From a checkpoint of a small mixture-of-experts model trained on Wikipedia.
Size: 11 layers, width 256, vocabulary 8192, 28.9M parameters.
Training: a variant of SOAP for the experts, 1085M tokens, 7438 steps.
Below are experts of layer 8 (counted from 0) of a mixture-of-experts language model. Rows are named router (the router's row for the expert), up (a neuron's input weights, with its number), down (a neuron's output weights, with its number) and show model dimensions 128-191. Each number is 200 + 40 x the weight over its row's rms, rounded and kept within 0 to 999.
Before each expert's rows: "mostly gets" lists some tokens that are sent to it at least half of the time. This comes from a sample of Wikipedia text that the model never trained on.

# expert 17
mostly gets: " | K", ", M", ", K", ", D", ", S", ", R"
router,222,279,219,253,142,191,141,233,262,232,212,131,276,214,224,276,153,160,177,200,134,212,146,169,232,127,159,140,162,218,230,218,198,224,227,230,232,188,250,244,197,150,277,260,216,215,229,201,151,143,174,191,187,142,131,203,132,231,186,188,219,174,204,187
up0,209,193,144,222,214,236,249,178,252,256,146,167,146,186,189,194,132,202,237,234,200,170,232,146,221,192,193,163,144,196,282,207,260,231,145,187,138,265,193,166,225,201,249,213,180,209,218,207,217,238,169,230,136,154,165,175,205,230,211,159,147,175,162,224
down0,191,187,229,123,195,166,218,215,235,145,113,144,143,185,194,221,163,170,136,259,237,182,176,144,169,193,182,155,225,171,173,226,164,195,227,214,167,223,174,197,285,274,240,240,229,191,223,214,223,211,249,241,130,229,155,231,312,185,218,192,168,184,223,176
up1,171,227,174,182,206,282,173,190,261,145,173,179,207,107,205,232,213,227,176,177,145,213,80,135,273,193,176,168,197,171,222,214,202,208,188,164,209,185,235,264,202,192,214,225,169,245,241,209,166,293,150,246,229,205,151,230,160,183,196,289,181,171,166,308
down1,169,180,200,217,222,252,275,172,133,165,190,202,193,217,175,159,220,181,174,290,208,163,182,210,166,239,269,229,198,204,267,273,199,121,151,239,204,235,209,249,242,227,105,199,168,161,224,202,126,153,219,196,207,184,257,176,209,239,186,232,238,160,234,219
up2,285,250,200,166,210,170,206,168,203,183,171,191,203,191,181,249,239,211,253,143,257,189,168,173,201,209,171,144,175,267,186,223,195,199,257,265,138,156,225,243,215,237,222,182,202,225,207,177,125,148,236,163,169,177,119,226,167,222,168,186,246,188,258,151
down2,208,190,310,236,210,224,234,189,223,153,183,213,174,203,174,201,131,205,191,124,206,181,176,224,221,201,194,263,138,225,124,208,169,229,155,207,178,156,167,240,166,189,133,274,196,167,164,288,267,158,185,223,162,244,188,184,225,222,262,111,206,193,218,175
up3,163,160,207,214,151,183,267,207,200,237,246,207,193,191,212,175,219,186,251,265,129,198,182,194,223,190,197,197,224,155,105,225,215,249,182,219,288,189,155,180,223,128,198,130,189,261,252,200,245,149,170,247,187,168,216,177,223,162,177,178,239,289,198,194
down3,228,244,171,207,211,181,171,197,210,203,223,186,139,208,206,187,249,218,180,164,247,178,192,147,205,158,216,179,229,244,287,218,265,194,162,202,152,200,287,212,194,178,187,201,140,174,211,165,174,243,174,206,276,264,216,263,247,229,264,148,183,180,193,161
up4,169,202,207,210,263,253,236,133,238,204,176,178,200,258,219,277,216,151,255,181,197,207,174,192,239,242,220,198,192,158,176,192,168,197,212,303,173,233,182,225,155,191,195,241,179,212,230,195,180,215,261,176,207,201,244,267,218,178,121,215,233,182,155,227
down4,161,204,194,236,294,187,189,207,184,181,207,206,182,132,130,221,204,192,196,248,200,210,98,222,238,217,239,209,237,139,248,218,205,199,191,140,144,127,211,210,182,115,236,198,201,130,213,192,214,185,168,200,246,179,231,240,218,178,200,278,238,185,190,173
up5,194,190,215,185,189,205,195,188,191,249,118,209,232,161,111,192,199,181,206,179,117,183,204,212,221,184,281,228,215,154,301,208,203,220,184,199,282,235,284,107,197,205,175,213,204,200,279,204,124,216,156,135,245,176,236,266,199,135,171,219,200,162,238,210
down5,211,203,117,273,219,208,148,141,185,208,170,179,241,243,176,196,177,172,184,159,191,229,211,209,135,208,120,279,87,129,204,282,209,192,264,245,193,182,180,185,244,186,244,164,161,213,198,185,180,135,165,163,279,210,181,269,178,206,238,206,248,201,122,274
up6,208,276,243,188,190,214,199,190,120,204,180,176,203,159,217,208,258,169,209,156,158,185,263,231,239,132,165,270,175,206,244,244,172,209,275,175,155,197,262,188,241,182,220,172,158,208,189,159,191,179,195,223,195,185,201,273,223,223,262,193,295,278,232,201
down6,181,109,204,201,208,258,219,155,240,238,149,119,153,183,151,189,247,194,223,169,220,223,212,161,300,227,236,198,220,245,165,247,217,222,210,225,148,153,206,209,219,197,248,166,240,187,172,101,118,197,255,237,225,160,146,168,167,190,172,208,224,307,205,270
up7,219,250,182,235,143,185,233,200,237,244,170,156,154,220,190,213,289,221,178,160,169,263,206,226,110,209,247,156,161,186,256,213,164,223,167,236,204,195,236,200,173,221,229,249,155,242,216,226,201,243,204,163,183,106,98,187,168,202,205,183,185,182,279,308
down7,214,242,234,196,155,153,217,214,219,251,250,168,178,152,240,237,202,209,128,175,194,195,256,135,164,155,136,183,252,166,201,193,154,182,220,287,246,199,198,203,170,224,229,263,224,228,252,265,118,259,119,189,180,173,149,180,159,240,185,190,226,247,186,179
up8,149,167,253,180,182,204,185,249,170,246,178,189,195,188,231,224,183,155,237,182,208,213,182,247,213,168,192,136,231,212,213,215,194,117,174,246,264,205,148,164,226,209,171,158,222,184,205,277,213,190,159,225,221,252,203,169,189,145,266,131,190,188,166,186
down8,170,219,180,172,169,181,171,219,202,256,165,132,224,186,143,244,217,159,185,194,214,235,244,213,227,305,195,226,195,132,130,212,243,204,165,181,169,252,161,194,201,130,188,196,271,140,166,238,191,217,178,177,200,161,137,185,210,178,240,208,164,89,188,230
up9,209,213,200,223,197,192,251,178,190,262,146,156,237,140,217,193,205,205,297,170,156,267,171,208,246,173,212,194,207,165,149,213,179,210,142,199,253,217,223,219,201,117,253,163,138,184,150,234,255,159,176,211,202,202,253,205,238,231,193,170,203,257,169,240
down9,219,238,176,179,270,179,181,240,191,138,187,153,201,223,212,231,197,195,237,265,210,180,182,210,183,171,280,206,252,210,240,245,175,223,201,251,190,219,88,193,177,255,177,223,257,247,279,182,156,223,184,196,147,238,136,240,226,281,189,163,133,199,146,186
up10,184,227,161,221,202,157,183,205,168,173,161,148,149,149,220,177,195,171,270,240,167,190,106,242,200,232,196,227,199,216,182,246,298,223,188,253,231,236,230,268,295,184,217,181,230,158,129,143,206,223,237,192,153,156,239,193,173,232,148,232,248,213,180,174
down10,209,201,226,210,196,164,225,206,227,186,201,214,201,164,165,262,139,195,215,152,178,278,246,235,219,211,137,183,220,209,133,250,204,192,117,154,275,220,176,237,206,263,198,177,232,209,178,229,198,180,219,274,258,215,145,223,220,236,201,224,277,198,220,158
up11,230,226,185,242,198,155,271,236,218,210,211,203,215,271,211,177,250,153,99,219,200,186,183,177,227,259,241,142,124,263,179,199,248,221,192,199,195,115,176,210,244,188,199,200,243,191,199,198,254,144,208,140,197,191,236,233,233,229,116,235,226,195,221,175
down11,259,207,205,194,89,166,238,176,189,157,193,214,172,223,208,161,220,203,193,192,165,210,239,158,201,174,229,181,121,237,188,190,220,249,199,218,226,169,225,139,183,160,174,192,179,228,190,209,225,136,144,288,198,208,176,167,191,135,197,148,168,213,223,217
up12,133,184,269,148,169,193,281,278,245,220,179,217,137,242,179,267,173,138,154,249,89,205,153,192,172,167,174,216,224,184,199,127,192,161,199,139,245,188,189,180,258,132,212,288,221,141,205,210,186,212,158,185,196,205,185,205,194,185,158,265,239,139,159,171
down12,238,308,180,235,150,185,127,246,189,243,238,189,293,222,212,231,188,196,124,211,229,148,174,155,137,161,161,178,169,200,225,238,220,260,197,176,210,124,224,188,145,183,195,226,190,172,241,147,122,139,205,213,227,132,133,202,105,208,188,205,235,178,231,208
up13,219,202,166,141,228,189,219,171,215,146,185,180,260,221,183,191,225,227,142,231,177,188,178,199,140,189,215,236,214,188,183,259,194,230,221,185,264,149,251,141,216,137,217,184,138,160,243,249,162,158,131,142,210,211,165,190,172,204,89,261,188,206,134,237
down13,211,235,235,210,239,197,167,263,111,157,228,232,69,196,177,172,177,212,239,218,75,221,145,199,209,231,197,175,196,170,225,222,197,191,117,232,146,225,144,207,172,180,178,169,224,215,214,140,163,211,245,243,209,153,227,189,247,90,198,217,237,212,227,200
up14,253,299,207,90,201,193,230,97,254,212,199,178,150,214,169,298,249,245,186,152,106,220,191,237,169,200,180,236,144,132,142,164,205,181,167,190,245,234,230,218,164,120,194,196,210,242,179,223,205,110,168,165,164,175,187,139,221,328,195,204,206,181,208,247
down14,203,287,181,162,258,183,247,156,180,189,195,134,187,187,232,197,128,102,253,221,234,249,266,203,192,224,205,56,184,183,202,158,217,181,155,190,190,224,202,198,124,172,195,202,225,195,205,159,209,164,125,223,184,220,190,233,141,270,214,233,215,201,201,202
up15,214,210,197,100,171,163,265,209,189,218,223,196,273,239,195,203,232,248,159,248,186,212,229,235,244,215,206,211,215,174,216,265,132,105,182,142,259,202,224,260,183,229,178,175,174,215,141,232,245,215,165,223,249,228,218,179,211,204,237,231,208,160,168,200
down15,193,228,172,199,211,188,190,247,184,228,307,195,162,194,227,210,191,181,181,223,148,101,143,164,126,188,183,295,150,256,131,155,175,272,244,209,196,185,206,189,219,159,252,195,258,211,149,174,132,215,168,162,244,184,217,170,136,221,233,203,202,167,208,271
up16,237,315,239,145,239,207,194,219,269,161,182,205,239,258,202,163,167,244,156,152,151,158,242,150,255,172,180,236,150,112,79,176,205,120,263,188,267,166,200,257,167,165,221,257,127,197,128,226,205,161,203,213,234,178,192,230,179,240,181,245,221,193,213,223
down16,149,247,208,222,169,196,218,213,282,226,184,208,240,237,240,179,151,205,207,219,183,260,138,156,322,172,182,180,253,218,256,214,184,187,193,232,270,168,138,168,198,219,170,158,189,239,299,209,200,226,247,258,131,202,212,206,236,191,143,174,210,239,180,185
up17,254,162,188,196,263,218,238,176,180,179,178,181,193,211,241,217,102,168,205,229,173,182,191,165,243,144,195,202,235,148,156,113,131,252,209,199,211,183,191,201,141,242,201,218,233,180,206,240,195,199,204,161,240,133,255,230,233,251,170,217,209,126,215,194
down17,306,115,220,179,222,211,145,227,168,209,218,166,113,155,218,146,162,175,201,214,251,212,240,267,289,190,238,197,154,162,183,179,247,158,271,208,158,201,154,275,158,168,218,207,220,258,196,234,225,130,217,177,192,115,252,221,258,175,223,194,170,150,234,199
up18,188,165,206,188,240,197,142,215,203,239,147,218,243,217,151,280,229,191,292,247,216,246,187,190,201,145,211,156,244,240,206,219,163,186,190,206,316,156,286,167,223,179,166,211,195,122,182,222,182,179,207,150,223,228,226,107,183,233,157,225,183,194,145,241
down18,276,194,168,177,145,177,194,208,230,130,253,203,201,107,100,200,144,118,250,260,186,231,210,208,210,241,184,172,205,179,172,102,181,176,238,154,198,214,228,175,181,187,174,219,174,169,275,171,170,251,220,154,163,210,191,190,144,251,172,220,180,224,205,150
up19,204,144,196,235,112,216,211,299,270,258,220,207,172,185,179,217,196,193,194,123,126,148,197,261,161,159,149,153,165,166,298,239,231,236,201,223,185,177,220,225,167,226,252,230,254,217,204,245,226,102,206,208,210,197,263,156,247,258,229,225,198,143,181,222
down19,204,161,156,149,231,186,243,309,251,166,217,209,194,222,207,249,180,224,198,213,223,190,226,244,198,166,204,168,176,228,89,201,172,177,242,191,204,230,184,130,161,262,189,203,224,173,246,184,132,225,297,140,208,201,304,274,140,209,245,196,200,250,243,173
up20,211,171,256,135,178,185,205,221,225,258,248,89,144,211,223,227,152,120,279,256,179,198,182,167,94,221,198,227,189,174,166,205,168,162,182,223,257,218,230,177,224,119,239,228,213,170,127,198,181,211,184,86,217,205,140,190,101,169,284,243,208,248,232,248
down20,152,201,200,170,161,202,195,295,179,145,170,231,225,148,201,194,218,159,174,228,155,195,225,210,190,168,167,185,225,267,198,278,258,184,168,183,164,206,252,164,132,249,211,206,218,204,291,211,142,179,202,188,216,200,170,211,190,214,203,257,186,172,179,149
up21,220,181,206,243,190,156,195,203,203,261,164,200,249,225,197,198,214,201,213,253,181,205,202,205,167,195,209,193,157,184,232,168,271,250,253,210,267,235,165,179,206,138,198,195,156,237,213,265,237,164,235,143,235,216,150,186,234,213,151,208,261,171,216,230
down21,178,178,296,184,233,191,182,184,231,190,174,190,249,206,191,172,147,195,171,212,256,199,292,188,198,187,198,208,226,196,266,136,208,280,230,265,183,252,75,165,261,214,201,188,217,211,157,194,196,206,210,191,195,193,227,266,233,205,107,225,141,234,239,175
up22,246,171,174,129,173,252,269,187,165,215,178,122,259,162,210,152,225,198,232,157,206,253,135,286,203,220,212,194,258,240,197,194,186,222,192,215,242,283,225,215,109,329,195,223,228,211,168,225,146,194,236,192,193,189,176,280,141,212,126,258,201,159,291,340
down22,266,214,180,179,140,276,237,248,183,187,189,159,285,185,211,183,169,180,146,190,170,165,110,251,185,163,96,181,178,259,175,182,178,169,174,163,200,239,173,171,137,179,135,215,202,157,255,155,195,217,188,217,102,184,150,228,236,198,236,169,237,159,220,245
up23,197,222,208,227,149,233,165,118,180,264,189,212,228,216,170,252,208,202,274,227,242,224,215,187,240,189,178,226,151,216,256,199,241,163,193,183,230,227,162,281,180,183,236,181,218,198,158,191,190,143,178,184,216,161,209,170,178,164,177,212,204,184,357,138
down23,199,219,224,207,200,158,202,203,155,204,226,150,250,243,189,258,232,106,230,136,121,251,155,264,182,165,191,248,201,289,170,187,250,237,284,272,244,116,286,171,177,172,230,200,176,159,203,245,138,160,230,134,147,267,167,228,185,189,177,212,180,212,154,119
up24,194,196,201,161,262,160,202,142,194,251,233,220,227,183,190,200,227,214,174,229,185,185,185,141,262,183,281,225,251,119,184,200,154,305,213,174,253,184,229,277,165,193,207,224,227,174,236,200,221,220,169,199,242,188,171,196,159,153,200,202,208,206,271,262
down24,163,185,201,175,228,153,194,195,216,157,175,219,206,278,265,226,144,152,219,195,348,155,203,188,118,254,211,259,209,217,184,163,236,217,220,185,277,214,226,201,173,172,214,266,124,217,219,245,198,168,205,191,204,223,131,196,210,188,166,181,151,255,108,221